{"d_model": 192, "moe_layers": [1, 2, 3, 4, 5, 6, 7], "balance_loss": 0.00573, "init_std_router": 0.0215, "norm": "layernorm"}
Below are experts of layer 2 (counted from 0) of a mixture-of-experts language model. Rows are named router (the router's row for the expert) and show model dimensions 0-191. Each number is 500 + 25 x the weight over its row's rms, rounded and kept within 0 to 999. Numbers have three digits each.
After each expert's rows: a language model's description of what the expert responds to; "mostly gets" lists some tokens that are sent to it at least half of the time. This comes from a sample of Wikipedia text that the model never trained on.

# expert 7
router:528460483496516519498506506504523509505466560529490472471491519470533532518477482528511462477479494518491445471497455508536494479503507499502537494528493499520484516497514512530472495513498501520470528502502489499473501526497457496484516478519478480448483490480487465486491477523502542496456480536483541500481500537487484516491484520538501518495520490499555468510517520480535491456460495465489531519523487530495515536479452461519501469469542520506473540479463446495496475543547482486499466517514533521481474523513508510503531532501478455526496467472455447503492567492529526510
Possessive apostrophes after names ending in s (St James', Bachelors') and pieces inside personal names, especially Ch, Th, X, Abd.
mostly gets: " Ch", "'", " Th", " ch", "Ch", " X"

# expert 10
router:500482476484541530485535506494477519482466524491510461514527467466519531493546495520538525487490491507552481440487471516542536474512498484514486485545489496495478519508487501522514494516466553520511461552479532499491459510519495497520536531514470508521502474442500537484491517472456487509532500509469479497499519472513515494496513499531563536555526513472520464513513508495498534494488533522526501526435479513512521492524525472505465469470545514536522497454507465482478460483500485517488518499518501500470486508496496499479523500515509504491524520476460451554527494536487468488
First pieces of capitalized given names, saints and place names, such as Mar, John, George, Saint Luc-ia, Gu-jranwala.
mostly gets: " Mar", " John", " Al", " George", " Bar", " El"

# expert 37
router:463486490557521482457507514514508506476466501441513497495491543465548447499510492514501457505481509495465458529472466514489514461503529503508493504483489507547513470500507512553443505547497510467518436493515501489522492465518520522528511493558485508494546492484463495462524498537489496512483493517483481473489498461547490483510501506535506487520492522492492484486473540512486496485496537484501554536479468524527513530517504495501533441481542514522499525523512520498522537474507500521533489505498536496470470502502518499442510513484502522551509534484452470498491524489528476472
Slashes and labels in infobox career fields and coordinates, plus nouns like team, club, album, species, such as Southampton / 77 / (Gls).
mostly gets: " /", " team", " Team", " album", " name", " group"

# expert 41
router:465496516545506478482507498489527507496477528504528439529524504512468461463506501536476476508525535521487501511508452506528506466537495493506516478497467487495536498501513476530478475547449544487539501525534508522517471470479503497472536520490457489468539477466518456530480476456466510519507474472485510457481522492475531460497535538497492536484478514526540472479497489461513521462524513470542503487461546469514491489492536494509539466481521504508508512487488501511503537484491509501522472496506526527433493476530519477479442513515467485536510488466488504515509494521506531526
Verbs is, was, are, were, has, had, been, plus as, which, also, and -ly adverb endings like historically, normally.
mostly gets: " are", " is", " was", " as", " which", " were"

# expert 1
router:539510472498462489507503510506489513471500533472449515496487486497484521459462508506500498500515485487469487506503516488517496514539544542512477502522489475490494534505493525526528503508482529456519510545535484538546502475518492468487500452502501518500538519503526525457523518498451575526512500517482463502448508517487512483529483480461520500500477510512539520521523508477520495455450518505523539480498526494491452461473465502479487484490529502557477570539509464520535475475484458477513491488500476498497490490501537515487491458512485513529529513456495491533531469486509473448
Word-final suffix pieces closing names and nouns, especially brands, people and places, such as -ia, -ly, -ry, -ent, -one, -ity.
mostly gets: "ia", "ly", "ry", "ity", "ent", "io"

# expert 8
router:491532470486501471502487505463463461482505518507433455484526496488473514492523500495517495565538493516465470513458504488504491517562502541500470502549514463505500553501523532489479463515480531509528526478494468546557502505523497545515513480543483542500499439488467536462525511504513501479490508484532468476478487526461473491476491505520522477510509495506529495485488525517480527435499568508497532517493500481492453508479532503530524513495532481487509504478471515480479489497481509499532510521473506523507496502507561498461506509508483501505466513519475494477550513494516470490
Word-internal pieces like in, ing, ian, et, ine after a starting letter, as in tw-in, Comp-et-itors, irrig-ation.
mostly gets: "in", "ian", "ine", "ins", "et", "ines"

# expert 44
router:522479513516491530460500507483495513470490531490472470554489540482456481490529484520548507536509490489506505475479477492514488459523516530523516431497458511498527462509472548472461513541486515504501506524494505524544498523498542489526543495497492502442489499484495548529472536503486469515469476496519502511501511548514511506473446469519499478464510490526534520471461510490529515458506516473491530496449530508506499451468492500516525517478526503459499518491483481520495505531521474537493496496544478496471463498532544506451490535515511486484489479470453506487535505524507486454
Frequent words like that, time, first, year, out, only in running prose, especially the last time.
mostly gets: " that", " first", " time", " out", " this", " year"

# expert 20
router:550452472494536522523533546527523521513493486485490458476506481478534462487487512501521488547510481469437473455464556517498553502525483457483504486484466500547487520509474509511533485495518478464557481535532478525529489448528516475476507480484522458495514462482520495525477466478459501467466506487508485513491486558518511529500514512500473531477491468480539517493498484490551534478476528472535512502511493492492523518486482531512521498504529526476524473505491518489488495513504487517517528496498523512456487511514459490451514524514518496524537519509509520515465467503497468533
Short inner word fragments after an initial letter, such as art in martial, ill in Achilles, ig in highest.
mostly gets: "ill", "art", "d", "ell", "ap", "ort"

# expert 16
router:480523475532489513498527503485477513540442492451502471479487493505523515508513528456503516527537505484451486547477505490554527453524459495509519519541449466497499506488499518485502528510522522500482473521525523486505520534495455520488505503504530495531506458525474510525476515484489494527505496464505507475470478533465524512465467485487519479483515499476479491456463521547497490473473567497497530481503490482502502531501486508542547472446491514533506505504508492508476514470551484503471513504532558491471535475497532530532492486492511477549491461498500500500485493575501482513
Opening parenthesis, quote marks, slashes, and LaTeX ^{ or _{ that begin asides, song titles, date ranges and formulas.
mostly gets: " \"", " (", "/", "^{", " $", "("

# expert 34
router:516513515512496480477495502517445505481513508487524480501501453486501521460544486438483449505529464454535454439470512495555507513542465462526512524454458519503493504556512501521463473503497505468458529520506475519532519445516511530479506523509513497499523491449525491517484482536451513479515503524499462508476524517536515504474506474474505481451510515514529506483476498481495495485503513503535518482521477534518492486517459501520525493496524515518542514522525487494510560474505504515517487521430495508479521465495541542508482502454494483505504491507504518496531485523513515487
Middle or ending syllables of names and words, such as ey in Seychelles and Seymour, land, ton, ley, per.
mostly gets: "ey", "land", "ton", "v", "per", "born"

# expert 22
router:482515489502468583488495499493471508495494511499511510533521523489532464470491514498526487505516529517454476455438523489530509470484504484482513516513475513500565528502480470519505500502476504478502498530534474517531499487481496540501558475455485540469489491476467485504527537462512453478483510501491496536485481558516461487487498526486483469483548490520556520488487540503521497491519510482538519505495520488539462477516486464502500523462536527465484530438503537469508501500498515507448464502482507513487503516503521461504456511488539470501520475526496474519489516524476533501
Opening pieces of lowercase words, often after the, a or anti-, such as t in anti-tank, dis, con, sub, ref.
mostly gets: " f", " t", " dis", " con", " sub", " Tr"

# expert 6
router:513512473518475481484518507475502530488508550498502473483482471473516493509511478496469427491542489515470486490445513536521492484489501529579511508501493519511497509485492538515536451504512517551532500524503481499491469466471455496488488441524534498497505507504473509490485534454459488542477512498464486448520502504505515511470529519448480490472507508461541490508481495555502500516463546503495517464519533511490497489510495497525487447512494562466525498513506497489493522523489486521461487509490524567489487473518501489502504494479472502511514519491486499561511532559485500500
Commas, and, &, or, and closing brackets joining items in lists of names, places or clauses; also er in queer.
mostly gets: " and", ",", ")", "er", "),", " &"

# expert 35
router:479480525531498516476526512531526574513462548539495445498484469507463468499483524533518455484495509517490490465498501536510536482506492539512531538524497480507502466535489511498519522511491484485484448502498514511495519510442508516461481499498499562502540480456509520525513494519474540532499464528487494490487479499490508512503453468485488517501540492516501547506482521501515542515519496513534515528501427528518468536479477499477516482532514536521508487480519478499488457474500517482499493487538510486488472472532530463515488513471481507479480500487479451482492550520504451454
Accented letters and pieces inside Spanish, Portuguese, Romanian names and places, such as í in Rodríguez, ñ in Campaña, de, San.
mostly gets: "í", " Mexico", "ó", "ñ", "án", " Rod"

# expert 38
router:524535524541493499503474537527480491521490518468492466541516462531509493475473472472540526478545501504492463515500511524522504484521488500568470557520472467494540485506521534506518472532488473465528516471528474507513465492544486523487507495489489497467539504512510552523484491480476493478482481486467510511482494542511488529521447533437509541480487516467512487501500545521486519495469517519480502473511471535545502529531493499461479509493516556492520528532521532470506495477480520486519493490494535524494469514515472514515514517503465498489552462465476488510482499506459476544
Short pieces right after an initial letter within a word, such as le in b-le-eding, ar in Utt-ar-akhand, b in Her-b.
mostly gets: "le", "ar", "r", "b", "g", "ra"

# expert 19
router:489486478463522464521546539542503504530506520485461490513531514484501493510498472498521477519524493517490493476478527536504505471517476492499489492545516495479514511530500551524475471575506506483515524472541495517470489502468514509444468458541514490451441509486509555480538471505479529497500501471506483464447523470510472520500480511502492469535448491509507486470499529545465490501501541543520484492520550462518490503502472487500526467497477533525481502523508504448534499459530494555482503497517519528482489523526518478513499515512502512481520497503462519477524495497478462536
Two-letter vowel-consonant pieces like al, og, od, an that follow a single initial letter in names and words, as B-al-inas, G-od-desses.
mostly gets: "al", "op", "ot", "an", "og", "od"

# expert 9
router:522488545488467504497526511503525530553444523464504482504479491486462488496499484447519464483510476491501500471491496468490493509539512509536529516563486482502533478514540488528499526517514447461495512485502490519513512514450467530498517451525478466474490467500484518502544457523498486516501519534521518530495483537513551506482487507422485482497479476504536506481458499510519517494481538528543551436509529490523458504516510505492532474522542526476489515483472503496508480522519510492526513502518478532511451504513502529465460522457494476537477501496488483490528513490500507513
Single-letter word pieces and quotation marks, such as the t in undertaking or can't, y in delivery, m in pm, and opening quotes.
mostly gets: "\"", "y", "t", "h", "p", "i"

# expert 43
router:482499472530517531443530556544502513519502498505456474480516511510539510447460486471537479478543543458458509515472521532508516499497442472519529496486498484521525516500475515496521490508461475469493480496518483512510513458474473518516519498521545475490530504500521483471525492502465492524478497484510499500433499486479489520495477518492486522513476473530519502484462535517525491507500490510496518517467486534510496514527519462514484465513563526483450493472498519502483493511512450504517511538487486536495529460518522470452492476478506481517495483454484462513514527564494451508
Digits 0 and 2 and en dashes inside numbers, years, dates and scores in tables, such as 23–20, 2021, (0).
mostly gets: "0", "–", "−", "2"

# expert 15
router:461523449520480490498543516526475489494519483468508490525500488492483528466488447524535480489508545498492493492478502514498507458511482516525480504504470469521488506504462500469555522513470506514513514520502518494450481517470491464456570462510536494502528485435509500496516517500454487542525480499478473539481522508494491500513507535510495507497521479504491521500508481504491472556525492472504516544448462506512471477485464438488484440460502512521514573530498480548507488502536505484475480500518513516451495501494529516495464520500525485501501504481480453526510500472533524484
Word or word-start right after the, a, an, his, mostly adjectives such as new, old, early, former, other, and prefixes pro, al.
mostly gets: " new", " al", " Mon", " early", " e", " other"

# expert 11
router:490502497478529538475511488518483483475453501453510492482531559533486463477498487457523478472507495534518520502488465511484474448506513529514517545501478500446475517497442503508487517536487537474485489511543466476508500484504513469458535506555545506512521474481490482533507516537470488563452497464454543494500495544526485495503466476465515506479476485527520518488492522557494521477502497521520546494485523509539478494494491524515512507503492514486458487495478476466520507459504502498465503520500502539471470478498546474476523527519519487516520519439479509488473510499493513502
Function words mid-clause, above all to after allow, due, able, plus be, can, would, not, into, than, through.
mostly gets: " to", " be", " can", " into", " would", " not"

# expert 47
router:483469476492523473469525522585518505478498498514489486519484508472511462485482459484503485492550537494490502494498452499518535452537478498540471523518493494489483476525516495509467505499509506518556469559536484486482523475501455511532487472529526487478470460505506522502517512514513500522490525533453537543485520490500513512463475483472511498536505500501498493482462503482476537490467499465517529480483482493531531486437497507516465466503506495502502532515514498526482479533498494513523504488508480496494507431532517511477503450485462518536537472478480489480564548512484525526
The letter k and pieces like ak, ka, ko in Slavic and South Asian names (Jankowa, Panikkar), plus preposition at, in.
mostly gets: " at", "k", "ks", "ka", " Jan", " around"

# expert 28
router:506527474493464496462495526481474486502516518501517494489505490513522491461456522491501464505545495505443524501503504460536490488531449458508493469520520467512511504517459516488497524500457516509481496514542507527529474465475513502516548470474444479467540493465501523518514518547484498521498476488519496514521511482509505541461478505489514496517486516496530497501472573503484529472475505505492498516484515479521510536456477455453515495507568503515525498476493440472508499485539474485486509544526481497506470506500527489565516505504458475546471510478493480499512537517488545538
Prepositions and temporal conjunctions like by, in, with, after, while, especially Directed by or Written by in credits.
mostly gets: " by", " with", " In", " after", "In", " while"

# expert 27
router:489435522493487573481479522468488476536520502496455474475481497465504504489518478522486498523478549465495509515444486537513491468510502494519492519517493523508533483516454493492478514497493492502521463501528504514475521495498486538479536493525507499472511518499486516523535551473492496513480484518481515474481490534538493504496464511513509487540471466490536521520469504525452488500503486460555471481467489543531506475509496528502531468423494516517503559490461506500498531517536477544457510465529559510496481481499518533483486489505536487495498504499513465541527515542525485501
Single lowercase letter or short start of a common word after the, a, of, such as b in binding, sp in spaceship, f in fly.
mostly gets: " b", " m", " g", " n", " p", " r"

# expert 14
router:449475503539508509473517508511496488487475509481513482540505543442487489498522523499553489512519500512486504487508491500534502498488470512512520458511474489492452475517498511548458511518485504528527476515501471509500504446493447537503518454520479486465553500498504521467536515518480505475427501488501466481444502507497511512509493516489473498498532490505551520471494466535520530481488484531492525498518433507514456509494496515517520483517483489506454494533475502517496475461515496483511534542472484536471492451512540488524526550535544488501523498499501502523489509531563510534
Middle pieces of foreign or unusual names and places, especially z, x, ss, burg, as in We-x-ford, Pát-z-cuaro.
mostly gets: "x", "z", "ss", "burg", "ux", "zh"

# expert 2
router:488485526481467532502530510495472567474471537494492503510477512525476462484494490532534498507499502503433521527455497518479521478491473466536503466528448470497520522524498560512497484480477505471520494519549517499558502462499512517521535504519510507460480493460526542496483512526463470505455447500487467479506534481528496502485516502509483511482477457492488484460439475525494489519517551495530522542508515480498482523492538510470481499468534505497517522506511491512499537535500479524513486509497507547458504503524536491526475500556478500509481534462495489518483535485528488502
Words about creative and published works, such as film, album, song, art, written, essay, often after the or a.
mostly gets: " film", " work", " album", " public", " music", " form"